Below are experts of layer 4 (counted from 0) of a mixture-of-experts language model. Rows are named router (the router's row for the expert) and show model dimensions 320-383. Each number is 500 + 40 x the weight over its row's rms, rounded and kept within 0 to 999. Numbers have three digits each.
After each expert's rows: a language model's description of what the expert responds to. This comes from a sample of Wikipedia text that the model never trained on.

# expert 37
router:525460523531421485494499519532525520496485474451493561508473560485520450459597534553434470455550438504519523606498521566533460505485494472487505533461552520509453497514504505532549488530525474
It responds to: Pipe separators and line breaks in table header rows and succession boxes, with labels like Votes, Candidate, Position, Historic Places, See.

# expert 15
router:451529493469602486524480517437475541462468498442449481528493564485596518514505536521575472549489523503499381526510461475479515562614550562494497445487496486546513496424502549484543487509489460
It responds to: Short letter pieces inside rare or foreign words, names and species terms, such as car-ac-ara, Bel-g-ium, sa-rc-opterygians.

# expert 57
router:423544533541460596437544455479449451520516517565510533467462513519412431546488529467478466528450545483543504443460491449544514408433419545456524534490499514566438534471480497432423512542439562
It responds to: Auxiliary and linking verbs and adverbs inside verb phrases of narrative prose, such as was, has, not, to, been, yet.

# expert 21
router:456563483523495453464539442562476478488523509500542450492478563516465522464537517572495489525484511428430470477540533574471542540450531527482539540458491581525552508444495514493585475496490555
It responds to: Abstract or functional nouns and suffixes following the or a, often before of or to, such as response, order, service, due, approach.

# expert 50
router:471454531528485473532530548492457506524521464431543542473425504542506513515542506509457531573490441497465484463482495429563444520488524513495531481498502510492453449460531502466571464551525476
It responds to: Field labels, headings and years in biography headers, lists and infoboxes, such as politician (1886–1974), Born, votes, Early life.

# expert 10
router:504553466509463443480503447480444496516562513539502454495527524431416468522584458504482505495471519480602447437515556590474502460469502544540479540477495498448513439442518505427462501433494484
It responds to: Content words after a determiner or subject in biographies, especially career verbs and plural nouns, such as began, moved, died, years, clashes.

# expert 56
router:511523516533444418542399521442574509455472540490509482491452505399583471523483545511540517440476532493581476491512558486462497517582548492531478543483464485502470518574463493488449480497496512
It responds to: Adjectives and name starts in history, religion and ethnography, such as human, civil, Greek, Germanic, Fran in Francia, Pope Stephen.

# expert 20
router:533498525484504557492542542537453570529544556502493497510523469539494548511603506497558492479554377536563554553559526507483545482422455508486527564546468495533549470529463532560457554476513528
It responds to: Surnames or name pieces after a first name in lists and tables, such as Mc, Lind, Brod; also Asian name syllables.

# expert 18
router:521510519557494520511515508547475526474509451525497481479480492525510512496561511523491469481586479456432532547500446526586474492558516517540535469531502546555511515407524539579484493555534488
It responds to: Ordinals and words about results in sports careers, such as first, fourth, consecutive, debut, won, final, and frequent the.

# expert 53
router:523493516497506555490468481526507520413480563513568566459538581491504506423520509505498479476463473519535458528530617523506538480507447509529520519493534484477417551518476510518411535483526470
It responds to: Line breaks after table rows or before section headings, plus zeros and header words such as Goals, Population, Total.

# expert 52
router:477458468477446511594484490533426488456458523443469493535514517518473469537611535494537501493572444496484451543481626497527434464468555497477462435559490503527529533567494467501574531471506490
It responds to: Spaces and pieces of non-English personal and place names in squad tables, such as -ović, Sri, Singh, or a space before Léo.

# expert 14
router:545586461460520486430404490483513504514545498529492524496481521513501521501520471394536501457535541564475488489539465551482531447557467466512557553539468504427505528533534488478450537502471506
It responds to: Capital letters or short capitalized pieces starting names, titles and abbreviations, such as U in U.S., A, St, No, Mr.

# expert 25
router:559512564471545484510513488484445444551515516530476554481509402492516408516544483496451470494389502474516562502428454541491527486524531529493488503447475497415538495497467501533453441445516504
It responds to: Numbers starting table cells or figures in election, sports and census data, such as 21.0%, 3rd, 69,109, 56.

# expert 9
router:550527480575505478590507537390504464537499492541535473522479429498540528515583500449537498492497537494539526456529453467521426447541447452545538482487462469523525443460523503492442430441513485
It responds to: Words naming governments, parties and nations in politics and election articles, such as United States, Republican, federal, Canadian, Supreme.

# expert 17
router:543485507469540496462483506489481480494441534461568509482501502502471505507507474532550484537428505463477571497544531432403432516483413483476463507484506462536534486531481495481441434488514504
It responds to: Pipe separators between cells in numeric tables, plus == section-heading markers, list dashes and semicolons in stat runs.

# expert 27
router:474436484451493549524484473578537466525532538400567554489517466463479561512469512492469567489537451463446483503397438468462494506451553480466483480463503506522557515433520517513550530518566477
It responds to: Final pieces of personal surnames and place names, mostly in sports and results tables, such as -ović, -berg, Johnson, Smith, Jr.

# expert 23
router:605474497549485474440450556525436534543498505511501509535508502530567491556542481494525479434538527538457499457512491584504507571501472502564565572531517459523495503553442465503522570529520539
It responds to: Single capital letters starting proper names or titles, often after a quote mark, such as B in "Brahma", F in "Flesh", R in Rival.

# expert 11
router:484464426477483493495499486499530467512502448489492496450472478513543518482434550496402443433475528448537447470536535527447425481553519437449454519526442489522493516498506482497527429449518469
It responds to: Head nouns of organization names and roles after proper adjectives, such as University, School, Association, Project, Minister, director.

# expert 47
router:519520496517534521517511571481448486487532410509451523491476449526449538479532460526459533482525476465533474502544469543502475484451572502511565483530451479538537512414470498480472502522544459
It responds to: Four-digit years and year ranges in prose, tables and career spans, such as 2014, 1981, 1947–1954.

# expert 46
router:480444477594518459431482513433460496475436534513566511476473533432550465517521447409456522460533521458503403473420474535514497539507486542494537528521466559500512508562503547561511474497537491
It responds to: Adjectives and adjective endings before nouns, such as local, new, German, English, military, and suffixes like -ian, -cultural, -ic.

# expert 19
router:429560490491510468487529524508484493478482498566467439505480538443517439563439443488483461507451582441460525544457513532560504504483436487508541535464482519561515552466542452527471499504524546
It responds to: Counting and ordinal words after the or a, such as two, all, several, third, fifth, and nouns like rest or end.

# expert 0
router:554479482565525585533490500461502486556518439502515493479424531543459522521468456455463546551525453578555510462524533486498531511496490587484494486428435548540440494456464508489555553548514485
It responds to: Byte pieces of Thai, Tamil, Arabic, Sinhala, Greek and CJK text, plus scattered tokens like born, most, See, Note.

# expert 60
router:424534528555469484559564548506468523489537479526506491525446447553436506484469462453485472541463561536503586402463441509481458508461501472479490503490493498544480515459513501514404457451460550
It responds to: Commas ending places, dates, and appositive phrases, such as after years or County, plus ), ; and and.

# expert 29
router:501511520508584495558507550453525459490383487537493534486524482549527478531498417489543525458463522482511470513484564499529479486493479509518492493461526480437458542542464509460575498535511532
It responds to: Opening word pieces and prefixes of longer words, often scientific, such as co, pro, anti, sub, cyto, cyclo.

# expert 2
router:525495582510489463469563560540498529468448585470425555495518486501490517556507488567514555492561544522543476533544519538495494531475561510461419430445538536490508518482510502408558424478447504
It responds to: Middle or final word pieces of foreign names, places and Latin species names, such as -ium, -ensis, -ia, Pira-eus.

# expert 32
router:522564511461511455522453539461514497487537513470431508470528412535467510470515538487441473529448455533561551469544514555473497515492488523529516530500497521459490529484520520486407587564564487
It responds to: Prepositions and colons inside titles and dates, such as of, on, the colon in Batman v Superman:, and sentence-initial On, In, During.

# expert 16
router:545543518537532482496478516479466446453422502535609545508476529475490438547495437493511543531534522497444494523459475524492473474474453457492475541549493597595517566494501504524483494528458556
It responds to: Articles and determiners opening a noun phrase, mostly a, an, the, also small, several, another; frequent in building and species descriptions.

# expert 13
router:478518502379469508463492535537473532464541427592535459486526574460540471487574486508478555547458539491526532538476542485548411487494374543514521547419546573462499456546514536538531465398500546
It responds to: Hyphens inside compounds (nine-year-old, Soviet-style), list-item dashes after line breaks, and first words of proper names such as Air, Grand, Super.

# expert 39
router:449499495501518453538559514479518432538523503580512533487489517443490523536465475476571473532446538506507455514429520580508497474452489543476496510489536535455488501490485502468412548529489519
It responds to: Beginnings of ordinary content words in running prose, often before suffixes like -ing, -ed or -ly, such as sta(ve), opt(imize), social, just.

# expert 4
router:503506522470478485499510482494533501520444564528522440546545479454421525429473507566532546513442515542472504526550603506475494507532449500460462494494516502485462499510466467503474512473533485
It responds to: Function words linking clauses in narrative prose, mainly as, to, in, for, plus while, when, than, until, but.

# expert 38
router:483454466513497509506539541423519469529530482488480503474440436479525529476603411574521526526536558574520495486515536539524465410490527541555463448422469555451501516475460472536481461489494488
It responds to: The word the and other determiners such as this, its, their, his, plus possessive 's, usually before a noun.

# expert 48
router:514520530542473485507496518469494489543499492532536494502461507471540568539429481529626458506422504555499449436474532489625488500498561503445480492520448520467453507546539468460526439477431537
It responds to: Initial pieces of place, building and institution names after the or of, such as Shirlington, Lilleshall, Phoenix, London.

# expert 24
router:516547492476498485532463539511514490513412533585511490552493502490518502503435500477591467513477509462441541510487532477590560525504522590547568438514486501443460487523498451547499508473447500
It responds to: Opening parentheses and quotes, Romance particles like de, un, con, and word-initial prefixes such as con-, pre-, re-, inter-.

# expert 49
router:454482515482471451529506466542543495517473500486534522395539594481515487419523427490455465534455494562432426481474478455536457492533442509429582495482520503505464554496506539479536517488521467
It responds to: Pipes ending table rows before line breaks, heading equals signs, markdown separator rows such as ---|---|, and closing parentheses in infoboxes.

# expert 31
router:530599532491495455505460554420438489471517471484547447476564557471467529501514582568506492513607500490526539491528561533489479490502477534489538506593532532523493493485494495497465496483503490
It responds to: Month names in full dates, mostly after on or a day number and before a year, such as 2 October 2022, January 23.

# expert 59
router:456477427560554405569543556498472441516479481467495510505428480584482533510495449445425585490449537492522567492470574499504476555464552549475577498498466494447473520489507497468461433503430480
It responds to: Periods ending sentences, often before a new sentence or line break, plus ). and ." and numbered-list periods like 1.

# expert 55
router:516460496528549549498511553526567458488547546499476494585520426484490504497521491461386459460565463449531516461525498560497527472511469472488563537484533503448568510485490490452529490533533478
It responds to: Final pieces of personal surnames and names, often before 's or a comma, such as Bizet, Hendricks, Reyes, Williams, Johnson, women.

# expert 28
router:515490473416567520448503484442524499554523542519471473559497482464450471474472409486485562508467520426540517461556505478535462509509457573503498517493524566425507555453517524442485507433447486
It responds to: Digit and decimal pieces inside numbers in tables and statistics, such as 46.2, $69.6 million, coordinates, and units like mm.

# expert 12
router:535476495471544505441561511467511506529532499411463492484546496513516504450454553506543586479493438574558448510514508491474467469467534449470513494441466488550507457494491564551494513541531439
It responds to: Word pieces inside foreign personal, place and taxon names, such as Nijmegen, Etock, Laemosaccus, and given names like Manuel, Maria.

# expert 34
router:442511481496525474544540522547505490531473546447578507449575457460571517440541546500483503537531474570522490443500592564487478555494559465540523485569548444542506513503429498517519454556508506
It responds to: Pipe separators between table cells in sports and results tables, plus semicolons and colons in infobox-style lists.

# expert 5
router:502534433562530577506509496506517500552506566569520468574504470486493487524499462472504454418491516573430476558416441502547471457530486528537490551483569500489543541524508458466493448496480571
It responds to: Articles and possessives opening noun phrases, such as the, The, his, its, their, plus quote marks and called, as in so-called.

# expert 58
router:488442468507489513483488518449489505536434522500479484421467582505542458503495477514510540516492438538454439543447437491590485471487484502449496499505521473459413568478422505466557491556504521
It responds to: Line breaks, headings (==, ===) and "the" at entry and section starts, e.g. "the same", "the species", and "(" after a title.

# expert 6
router:502547539473528551484498547529542483420496447485500533508511472461517518523459531472473493517476540589579512478501511476422498534487503512468501527504515504486522423484459484483438527495461522
It responds to: Reporting and action verbs and the prepositions after nouns in prose, such as of, to, found, stated, wrote, describe.

# expert 43
router:541496476510516544463474534545559534434412512533504454495529463530515433479531483517553487513488500444420549480493455568515488578478414577443504451556470494480528451471542517494559426529469489
It responds to: Dashes opening list items after line breaks (synonym lists, awards, infobox fields), plus pipes, quotes and parentheses that open table cells or names.

# expert 62
router:493494577498501460530512536542479505444534437526530515463534465508482482456521547447489455453480525546487517475470545478493497441549468512515522510475505496403526458484520539552481534441526510
It responds to: Prepositions following a noun or verb in prose, usually before the or a date, such as in, of, during, from, by.

# expert 41
router:501530536546496521528536460419477489547424532541533522546498463548482492506449527468476504550422542465475512459544506510481502536488492515518421437402549549455469540474497495463433449471532551
It responds to: Coordinators and commas joining list items or names, such as and, or, &, including, but, and commas in lists of people or places.

# expert 36
router:473494488566536476495519474562507529489514470452521501500540463520557535429484545600394559497426457508575549493531519479503512582488479464537448499448514534560523509508524564470570541551403565
It responds to: Three-letter country codes before athlete or team names in sports tables, such as USA, FRA, ESP, AUS, plus other table cells.

# expert 44
router:542478485468398607446418556484548505484529463520539524579562427443422505528482450510507517460482575512553477474429465532492440551536489528481509506466536508457501544489523500485499487502470486
It responds to: Verbs, conjunctions and nouns in narrative or quoted prose, such as wrote, said, decided, because, how, and opening quotation marks.

# expert 1
router:502531484557495533478477507551519506546550457560490519452493513542503507469505526479432476559540496529488504522513508537499529454530498523518513552529537466510467581474437488489528510482511488
It responds to: Possessive apostrophes and nouns about sport, film and careers, such as game, season, football, film, round, driver's standings.

# expert 30
router:517523508504482533519547543525478470488438491520512452448498557494422496503476482438432447543479470434483489475489498432507473493524487497496521485491543457585541595504614494459470487544436497
It responds to: The verbs was, is, were, are in descriptive sentences, and column headers in tables such as Votes, Total, Year, Certification.

# expert 26
router:476613502537485547445525493488550464453505496513537434594524448437526593560484509486420518534480522494569513529455465500513471446537425469532466508530505553489497527461476549472457502480517500
It responds to: Subject pronouns and subject nouns before a verb, such as he, it, they, and nouns like team, band, season.

# expert 35
router:507475541489492513531554553454479541488488493493577504464539512456445573529516475520534449515420596594535461548522592554470517557486420518535406470474487489465449522478549451522506544439506535
It responds to: Prepositions and -ing verb endings that take an object, such as of, with, from, without, after, causing.

# expert 22
router:503488505456532479510504506547490534474556525423554512495472498534482537563492451474404534450537525512544578436548514497476549500475543517476423549443465544465569493483518422464521432503471478
It responds to: Final pieces of proper names, such as University, College, School, Academy, Street, plus acronym fragments and Latin species endings like -ensis.

# expert 51
router:575418521471480428535499419436452456568514478484507508529401462522486534467470446455523525558467529575558500473483455430449447535509523515517556473578485471495514450551468402476367519525490506
It responds to: Line breaks ending table rows, list items and paragraphs, plus heading markers like == and ===, especially in election result tables.

# expert 61
router:527481573436527519519536482525528508490564439433547554461522444554543523526447528471452512482529496494535565479501572490480508497460568441502505465513517562493587562511517522483588511575522440
It responds to: Second words of places, venues and sports teams in tables and careers, such as Orlando Magic, Detroit Tigers, Street, Arena, Massachusetts.

# expert 33
router:494431518516484426521515455489535499522572493406558410499526503525519494498549547489479530469511463510522518535475527476458490519502484458538488559521520457484512443495486512493452505464504511
It responds to: English given names starting a person's name in lists, credits and bylines, such as Robert, James, John, William, Frederick.

# expert 3
router:539500552451467465521456486524508509519469520482497530553495498474562492435462466483507569566504544472542474440451506548461476499516562535459530493387480510509471531531555470520456474520474441
It responds to: Commas and clause-linking words in expository prose, such as where, when, while, however, and phrases like for example, on the one hand.

# expert 45
router:492558526468550506491528569481503555477460475512519502538559458555495557466529475474510534520552407535493470492598410406476522566430536460478514467515487506528517566487496493507529526520535464
It responds to: Single letters and byte fragments inside foreign or unusual words and names, such as Vietnamese diacritics, Ku-y-pers, Mak-to-um.

# expert 7
router:551450544448526490493512483476559481492431558422429485491519501516494426475457475499414515523498458424459497561513490486499475496478520541445538417518514511551463383554526514500542573554490554
It responds to: Symbols and digits in LaTeX math, chemical strings, asteroid tables and infoboxes, such as closing braces, subscripts, colons, MPC, UTC.

# expert 63
router:511540436461510449519508518461415540501480563506519524468482535525491528536563512447523513517537529476494512455395485537554501553504518472511476452561519475536462551518466480518554565478476529
It responds to: Opening pieces of foreign place names and taxonomic Latin names, often after a hyphen or parenthesis, such as Ph-, K-alambaka, cost-alimai.